Below are experts of layer 4 (counted from 0) of a mixture-of-experts language model. Rows are named router (the router's row for the expert), up (a neuron's input weights, with its number), down (a neuron's output weights, with its number) and show model dimensions 0-191. Each number is 500 + 50 x the weight over its row's rms, rounded and kept within 0 to 999. Numbers have three digits each.
After each expert's rows: "comes before" lists some tokens at least twice as common just after its tokens as in all text; "comes after" lists some tokens at least twice as common just before its tokens as in all text. This comes from a sample of Wikipedia text that the model never trained on. Tokens count by the router's weight.

# expert 31
router:537493500494448492516475548462477496485559472546493557552597545444491466513544425391512484447512572573494518362522475479483470424450465556519489538495532555596536519437558518487548565532544498449440430507546468446436498424463594473538562443382488466512439544443448505558513536496589533549619531483574514520491502412477486490435490368390577546400531466544472412481529566433467461443446639508522529481531524394456468456471576533577465505452430517459471623565585472481490504506522523516512508480558487518536477550532527528538506578456550528457474443447479560473556477518492544484
up3:484488499488473481417502507502447556562389488433466525491559496517446438390502525516489483461376402498423539544467486507493493462526522557575428478593498515514566473512484614508478379517506552530474474418465548484438457559473531490540574400482519555407528549604457535518527474583436503433547505513406543445439547531508473553490589597526400554562474499453537633469547523597549463446479536447579469488484506545459491499404493536534488532483547465513581527522506511506580485479458510489423450470376439514478476422535550532512563482557497511490514473514500462480393548554484509600
down3:460498514421447545512441581491463437545500562513469414426448475496459376549467444515496472550488503511435563531464554600553462508504510551507484501523396532472481477538556483502556576466454546538473532417540552473610574501509467594531514520514471440490518526465575505476506468466496481497477471508444460428524487545528340461451420562522448482616549478476488565391422517484564555471489411459502606500592512438494586530606478493489546434555483519502528509472439545550508445473596506478459478465581407459391473552458428526485502488526379541538506565439509481487536470529451442565
comes before: "1", "2", "0", "3", "4", "6"
comes after: "0", "1", "3", "2", "4", "6"

# expert 18
router:552451492480417554481482437460530396423532524541664493466547504521518563387519470488461528445568511509606549502489568586496431490447393571400514506512493512392521587494582563495441482505559525500446441439522573495465506478526466514572560547516433526470458485521569541426593534559493537524467505507606525530475497452485505508546434452548514456500503501547483427502534540473500457487457494506504545464433487502551561469420493564406458462520425551400488532550545455407547495497508433389418531532467502523477541438502572512498451549520520458499568580576522476397484478462544569589
up2:492508389510438523538462545427490494557523434634468499505449485551410592486497492456514441574465502486516436490545492424470521479449528512458461508531461552577585547470500562533501532441515542509465554551486500513522550459621463521560510448490522471509453491382491600594506531424507523476565510466538581577500423482486455424471496426491593457556511603423495532499444564472570482484414552370455504448558547490567468422513596501498543584436456532440426503544493526488500538475460477539468414475533515562472519478370559548544579564507464518464490539445509460463452460399518499570
down2:526465545512422515437555466578524614545596372531466543452427454477467571429523481533485466512457552487510456465510403526552381498423535501484450520492466511509538501520535504512486517502505570516483475434529491501606432596527465477570522440645419517419466500434513404502489548556476568570599514474480555429522412517545497562481524518444471479514446568420456490456486465538564529438520541406549540420525534405459572458550497447422540526516535475479565488502534557440492476510457515572613473470460440405540472467485561523376487438511506457486578505477466545444505505546467458492
comes before: "4", "3", "1", "5", "21", "25"
comes after: "1", ",", "3", "4", "2", "8"

# expert 79
router:559563519624554536572546506535529453450466502499455558461447580474413465554560500537556560526436566501470430526573508462516566455424491444401491517559559490486615461507446556468555432436469533443448434458457408552510545512584483461526512529543504548591460526484588538488485600493539505470489508540512517529523521417547522557542498466460600586562522445452489590475498523507554519506483565553553475456536563454507438448541524476483405499510474491474515599518523642458459547407503500486462486557424500531545498488506446538519548440550492394441511521541554422611488423444451522581
up2:461462475517529561501497478537516537504473545410509431484450503466524531456455505447374467579486431525524553508478518424555572516459568461440434493533513492471495472458472449528565432538432446522505476549524468450546552431509562400471457508478523420429516496438447358554544545469558393539501532507540544549516494490507487428462459506527538379543541516536388490483454530497477491527431521517525504573639456575456446458613514489480592574545511532515473480537454525535453506479513490559515485466490594445498512544548594489430554399549448461539595528575460474375546425472456496390
down2:504479550499543572599462470525469526534513430497465614510457498488523468534620472491499472568547634500454472543510482413458483471428500498473513454498511469542511570484511476546530498445492509423394420581434517492390576474477509414417429440546543578493511452483509570495579448499595484519479525368416549433534512514511587562565485587480526550491413504503444492538533525511558455533468525555539556386578526514557563467478407438534465506527557510555413508554585484429442524480504512592536501550478489606432548450504506429542548469501511430529489428570540447512528460519510511535
comes before: "The", "===", "==", "In ", "=", "M"
comes after: ".", "==", " =", "===", "\n\n", " =="

# expert 27
router:521517521484476567550430435548503397547476401504433502638427374521462493447566464578468536441465561531508509461453526408425421471459517597383507558448472510567620498536475474459433467447518523492503481439496426511458428529427516421551568559503470510514459481437497460402564554571562538590504467568546539488431522512520594569552489457529579523437555464552523533432464481540487514477577556499526467463444455501569485462445519495382556495539424505566504515519460477443487556454395520535509476503437468453503446526566524514489477525473531482448446548579480556481534437543490510462
up2:477479511527466504573522508569454441588481486470545513488471500451485514466542410494491533495499456518496473568504520446540584565546477489481548510447483496538595511493519536444505527467514511431494509427509516413580523507511575418477479440495530465547616457563489508528531487528486512513406428442509472511544402451523442518521486504518557449478480467494497425538553446519400587469611552491396459515425468584438434468496422490569477545525546429435548573545534462479529597493499547440477587542491539536552579533583440352496510479597429492574593462529625447507582599420463464542
down2:552588484572523521540530475468500504520527531484464592556487373407450498441510481487532486536482531542477469471483535503402475441431507416493454472415540514533456510610472388462450415576547530533450457487536435516555557563446403451433512508525519524462482497487576470460420399529527423526450553509502434484361436480510506492521529532525535544570478406530400551510553482501478445566548517479449506447481490502442585487565529449499581524495495526492537559379463542494468535429445581523517474428508503548614615471511424445622536469494457508407526576515499492515496476571504505484
comes before: "1", "2", "0", "3", "4", "6"
comes after: "1", "\n", "0", "6", "3", "4"

# expert 1
router:568489420497465410481529490533500440539473558488412524444436475521491474455525511455503498473577486500491467535502473524533565459479572643520504556539484416541490497499477517500430487562581491432576544489468367458408357470449464467496500439437461448408523534458436494555591469508483557495485454487502417509476517511542431519482496627590521505482546535589490538603541536463471545520464477521511515487506465482595455539525419471422480574508550430515525426579465485549596565395581542475529498416448500586503501413528461478505531551482433456392489549521523527547590536465492554462
up0:526423434478550441602440453497513422432458408503549484433485457487499504526572420488455521470473475453436479497541511489498599490554511507463529533534413509563555579515560507556585577547548494522441483512455475480518510448479539552611510481416497453500611395421437608457470400584487516472513536543598526506546479475503512579562540466489529564553520559558510547503436411538473526450533625481504405519478546514568531470456472504409522567540468475500439527436510445572429469529532533577380528539545497476532451608493493538476444552586549558556440496502497513550493522432494505449
down0:514508608496509418526531482597525499599479490496433521404547444524418393495425539558547456505486495443492554575529489518442506531490621519403513469542490506446511523464448585499556539523518591358423438592497500543487540585461583464502549462536475485542451506439584485451439467485495384588517521458540580540513551516540498450481428540512526427461525477534551558513490553551494481464497477485473525514593487566552541535564592389587538520528544502583531494479540506538420456535457501585495481470565542576474500478432469504522564537516524448447477550524529490345476510533468535517
comes before: ", ", "–", ".", " |", ")", ", the"
comes after: "1", "2", "–", " July ", " October ", " June "

# expert 48
router:432479411471498562518486532476513428503557556573448448410560412420428475475420529491395440474556563479496481534532448476489464523407429522544476423428508516464428506500513578455533461523465507455477488409468464604386455536450465457479561506525551579527412501536524538439464490546378480487479477626390507424409492538477517504473482606574542570501458453537517563593521532469456440526545413494539518468516465462548447584474458411519459508446465521555475490508549528539494522517497439603506482498472465433486574422383491496560529502513527507438550465590472441483543506499484509528
up1:469510585411524538533513418442437482503450459432558532491549466488628456570555456584475495480438481453470450465409558409450501493593531496524569523585492500522536466455535561443574512519481541533461562516494551491645460492528450477502451439489467475520420463540506474501479545610499450583489582447542476510474506488511496490572604440519480521532594508489522438396507541460593521468450539420547494520539511482425573470546426475505432527608427543524573522456479478526448491468550467525553494486449499612469613495562463532480529558433413427524465581481515561542505503445535469586
down1:456486530479481521554601496582484507467506471581529456492487491535469402445555539545567572536401472552474462449420554541486528450577524449428558556567515431481467418552568468472530589448506437547503526527472388551479500507542443482493473434587522563538426462514530504517424435465492500595527505473459506553432593491453497529516553549440528481527474446446454472481558387518498584547449524449532387587366502546561498462581545523575504415475431527490509434557520539584537516488571555536546565462424525530510455567550442495508492456514549492517366503458531563447501493501495572462
comes before: "-", " |", ")", "}", " |  |", "\\"
comes after: " ", "-", "1", "2", "(", "/"

# expert 6
router:489571562536488392493432510568498526522485462579449524567569508516487502501384527608507463487509458418531456541503515488529462507477580455578517566595553408492450547467421467408468533490427552516522507501489500540432538538491563529554579524514467489553536559514492461551422534551439505495506573544501591433477502489516457409488473534458476488532463481595539505485593430546544583529525525556508433488483410507491508531518578443543601564492477436467429627450527407521500479463475393464481522542466532539529505412544548604530383544415477530506580535544502520550587547454505581522
up2:497503500483475467521503491477527466524468583469442581552455445391479539492471521459583485541472528487485440448453513471586534571433574449548516504526485481440522529412481426524479537454467350437424462396564455485517508444496491466471507512445516446499494404428387485484488444419486548485545513497542508453484519649582506514506456414571566445505458523583510513482435490471535545404443528509420513453482503426430509505437529466530515486584495499516623458494593446524470519560484534583488553564602523495545491509514496441469479598465501476629464539504549494596504368522520496466
down2:519480570487456488495497462593494409471587498572509552458383544497443530506457469514573370499476518546606511502345446523524420491406531538556585472419438513498453504469446516482487523445441453525540508522509466486518501381511476498514540492507570439567445555454494492530563524477413564512525559425504450448507403516412462484433462490381446492489491514464398536381455552415456504464551489458464571408408510522437470505476539531477510473459530488410467448521482597462481437463476528540491479507525573432452505560519462463531495511418557402481461545450455459510513483511528550572
comes before: "-", "- ", "| ", "  -", "|", "- C"
comes after: ")", " |", ".", "==See also==", " |  |", ";"

# expert 15
router:529589531417528462476430471553500497559459571369456456508492461433500385586435477480456433438511523504585521558472501564501424490545465518469499432574518540472494435604551451528503408507543528518491495486479491444451456438486510436490509484416538587472515554505483499465562469501551497499495446538449498420444572525479523441494423536461422508486505482495458591461418476477522516552468610488512420539478454476525458528450555470407410430531466473541579478448529515464375476506544533467647533550495468541495445487456543563540472389500570514371433499525502570502534499560590521562
up1:499584480516560498618537441504421485507497500527535409484489522543503441527552537482438409454472566516541413466506506471533466554529425471457424492603522392653516466489558462505573510494471517549456481525475480451567465468498517475468452551376513485454525549349498454460453431459533544501510542605508457433536433497471541504479526518566454553476556483467543478593440483489463544482497536449578505579474481500536508540492487611473477489494447469489432533436407562512537428592372536579480485478409508397530507531445509532506525480470434500525499509434511445526470601596477540569
down1:511515515508485479496488547542658493570562477503474433501460505473503480432508523382577495486453479507502501467636503515458552571544476564443615485498458456418501468507400566438552427487497525536407605512441475503444516487479483468454515451441423379505499510584478452548465424463510533470451521443436516493570454481537553477507442470491544513471551480480538585453549579503590487572495551576528579508516508445488416520593538553499505529524465461525485560520474458441428456436572475398535538488503487422507474575561538550557474451488493590561581456446493403510476498608456512579
comes before: " | ", "% | ", " |", ".", "′", "% |"
comes after: ".", ",", "′", "°", " | ", "–"

# expert 72
router:538464512499470468419528558428463479477470553561494515438463572482477482463521535468461476471599531459420521462492431464505526468502593549459503507500605582494420510585482580517562490524401417543447523491485466518545557464441379512577497485536557585430499472495460436491463476540552462463570477565453479463396529477540444517451463527407544474537448509453483461506493434457463501458446440551494550527403561562499443506509544430553527522418469487478438443505579544477490513580490535393481422520602556504492406566407447541472426434552526434554344473543527463471518433488542470456
up3:580558453470528506475442508490559530543497427607410495635578403448420489570597522441427458485488560448526444530495530525500557490466526537483449460505495543497544540542492519516385551429476657418521621489559450529419490406524554509488484486468446521437515495463452527469502474456492530492535572509534407576521515490435534564569488471524496453500531517472553478487449537477576475508534502519575463601517497537471580474492514514512497517487499531496563566552481332443486586500524416507533524559522467480488524481495443493500380523454403535556481468393508564510446517560510427481
down3:445510489500442481515568470549512547564511542564541491622530506499588525505521493506495498578510521548527534449472495453512560556557565546384523530489474465509511458561516632488499493550484438475445454518533477428544513433555457435509558538551483599530487423471415588530582603474452431583575574516397507554533520465471504562359513517432599528531444480460530437537501502548540489450563477524418522536558558493564492489463511452567520404470519547605484546350502552435505469475538521593505462557443497492533472601459522454467477482467520442487403441505494440487494546433536517478
comes before: "| ", "|", "|  |", " |", "| L", "| S"
comes after: " |", " |  |", "\n", "| ", ") |", "% |"

# expert 28
router:506582488374537472558454527493550477437511561554448511578458511508516429425489488449522501411545451543460429549421522502531557566444483591513420602492527522473459500508481456558478489514443424460466393431451485480389545479446446399432475527445440483514508447515421488487608519507477527541530531440485551505547555638436557451448489450548536434556514458533555565467425456587626507497456526502531451444451529456509492572493517414467556468459491593483498424484455543501452395531533501532524451524523429558443492433518530465519492537530545575499466501434418588532520467544510460451
up1:396502409498572518463559450399451570531437596436553532527500531492468524527504419497544405409473463451458407513529532471410524481443543511437547475527549517481562551538417512491445524493538606514517474391493558449376490435539484415459449541442495509552585479560471520489472538467484553516553536558571512486477515475502543453504565537524487468493455500501472550513500530538628412505477458461453450461435532474479532520475575470483572469439479538451549469411495440490576472516482497395590439469576483539476452548445523521394464578497421555458542601539542539565419474433506476553
down1:484498551435490526506579481487516522526485530453559498530508545513506491421468489523425504510571425486431482421452491546483433484557536511536471470481436507436513493458465559460552558522436536483466539429503542537429532573494461488544415566509481508593407550587495543444444545481435479468490449578508516534362488494535477612446450446497517531491577538377473586431573471529556444527618457484516493599513642397523487448571506484498599533442448456496490547494517490463471490442450457565478432490483467551516544543490567516496569532429540484395581510523556434583581592540436529488
comes before: ")", ") | ", "\n", "),", ") |", " "
comes after: "1", "2", " / (", " (", " (age ", " (aged "

# expert 16
router:581542557510512471578559472493471488470513466528466541506493533363570499525563453515492503548455454499566569445460481525512515540405559430543497442412441512434500470498423427468468526482384574508524574477542622565573498513558504409512513487504514485557527498476396492422582465473517513527466456380552547503454527421463398543486463474420436504544530561480465439452498391469486525451434481451538607456441451511505550486544584483501424465490505510529456462484462547513561456534530471491512503468526530448397476431542375491446515562524529532471478589526410504564585464555422527437
up6:508502463558472495457437509534489434571481491571517563448556435506351666462524493617378581507495477473521517435570448473488555488421468463515461522503481460450563497432571486424615507499466526495551527529481513479519497506580566524514526494471576563613403484553451517607467544519564531396369433513553489580443442488528432499461546516480500574523411557484547533511523528507499526516579524486497563437458452552537549495549508463542513509521425485485499523520579525486573544543578474536376489501536544508490496455507486538437512495546508421573520514555482540455435562476448542473
down6:448487544484474561480405525532528473492510490413482487561521445511486493534527519604504467522556551516415459512588496514389514543493459457540434440465488479582484520471373510480580472611627503530553515567569496482389438373452431495602495512480543493590478525434545430464511549633527531536456583507536575505469448551495585506523461443613487536509572439560506463469493544516524478507555450510518537470488557439545493563513532424528490559521533502448498472443450523450466501594461513517489477592492376489564494514495424534552471522511564552495439413519463499577463474549445541551
comes before: "5", "0", "8", "6", "9", "4"
comes after: "0", "1", "3", "2", "4", "5"

# expert 38
router:478548386454475438483464481448439422476482537531548489418519461435437464519463563487519505500537602484491574544478542470560455470450495458454537435499480539474471586498573442562496555486358529493433470448583450445473450436432483470550424392522444545436500577537427430437480452506562478537506563467420543496447571515543498534481535517413538461523568457466537485572504557463573417511425490520515496473521417467513544543582558535480456493477524524491464437459465437570588542474517553441485446580580433523541426449426427398525535517430558458497456585443473495506540465592554549520
up1:486477513493452525456560489623478481541470519523488520490552527446460418562540512463549483618430482511543432480447453484473508482456494460507450561572536518473497523498530540577482513532403508545486546494572574642476454466531429495443452524534469499424449506459584461483513427425493442515616509543441391517516520494486454495560593430442460471495538509445536438516451480484505491503510558610523543485562482462465528475624560552529466495499584538468508534639571466573537626471426485478487536527491568431466584478527442541416543493542465499468536518528457461430343499499428499558
down1:449539571470437525500491498532542424511547454459588555457452408533514442517547570552447452380495468532541543452496543450402515486471505456427455492464542581572447436597557436504601419499429455566578550482515407485493479564512539474549454611385512498473456521495483576473451515488626490522589551576531457463532506477518510489434429494599517421535498501480523485535495486519467539516509519484591576526467468518500523449513471571519507393505475457503426435538458439507580514508433469495464457462572464484390416508505558589466496582465520532552454541503429436461450572436525500550
comes before: " | ", ".", "; ", "–", ",", " |"
comes after: " | ", "; ", ") | ", "–", ": ", "% | "

# expert 67
router:632481458524644472528506476467501495576527513548480470485454459527489551515490485515454567592444549439401562470460511447493464429503572515555570407449504546413493515449612467457491518450452558476436592506445522511479459479445456473466513457513437536471430584496483490445437427563477515528447488471433543435455524494568500607533513475468579570537486449542500528550471508473461515584412561514450421518603427580456483504431492448444478466526582469576477494470514439564472476492601501562514525537450433583552477483522556581596536502525520444427532517467522546452561601466512495577
up1:474508463505541498505507525605490495598395515503490497454511480478446458509491528454562475553468559517533509438441525487584544505476518517470513436445463492499626503411466502441461505512423395411537525453575362597513474618510528523507493473496494485566454469476483559499531536456561554531420516461608502465451529569559498450526476533468608573513496523481559510498553438570509524497495470579533441475468448552452567544481469450679514517483545538559480559548481513521432515533546406461441449427554556383474499440513412516525536479638539515513514398510476440490548520533497539472
down1:491498599516614487540630519454474464546459515520538468516469510525521424503499476499502513461484551596481513494388472507561439424520553485461450398497486526419584463469487498530528524458501491529564490460484446600445483554444500499447522504432405469556491537406383515521444527468547534509570494441555527411425532546572496463558454557496542528522480446446505529419580530568642445515562530436429519466551535530526514474388525449524460535478538465523487448426470494523369521635564489449429549535522539483409419508462494562486488490494526455539519508427471521554467562495561537579
comes before: ".", "–", ",", "th", " | ", ":"
comes after: " | ", " ", " (", ", ", "| ", ": "

# expert 44
router:522478553576507429531517554412473511526479443527471527485544466450464519459508523475438544439466449569510446484570588489501513448520451464422420419551482569478484588577475588568547453521469603463454460441505408508486576494558498496416536527390588588523408537455470502536593437517487443541541507534445518531579465537511461465486478518490598415522561427509538517452460480562545407485465514612511480538534556377474408480538535473538457518505552504582525486507489431513556499469454499460561419481560453485424564494461487568512428492417550548469460580386447478491456466456566538503
up6:518488576421477520517464516467531465442475445553489489622633620515552513424400459455489613492464496481473434476532555462451508483445478509517583428551497554484574484570466428500378536570572540521460457530559470533518414522572558551559503472480474469574507465479476537536490478530537498525571443501467528525427469514565484516599466403494597486512477520480596474476470449525549456358514492538567521433527509509435486573469546472531518487493485488525528431493535472479518487539406465513487517424542484472496409368519470493459507495560475525553489408584542447614570439428550466488
down6:499549398443438471486472478449492447499607464460548497525532532618481467545396466540510465489411452502448581505433475460578511490475468541467501516458541588601509519485582419550470517491537559599566487608458604509560440491594482514591543499508382442445454494525539501540445567529557451579451474511499521583528628345507517448519492539481474499510520547521424503526489563502572550453489468482455484522444558449461553495496503503491496481496431490486483600527552530472545467502501527567433512469501501623509498527551505539510465516476585484465422464558566492540592501580541588546
comes before: "\n", " |", "\n\n", "0", "; ", " |  |"
comes after: "0", " | ", "; ", "3", " |  | ", "4"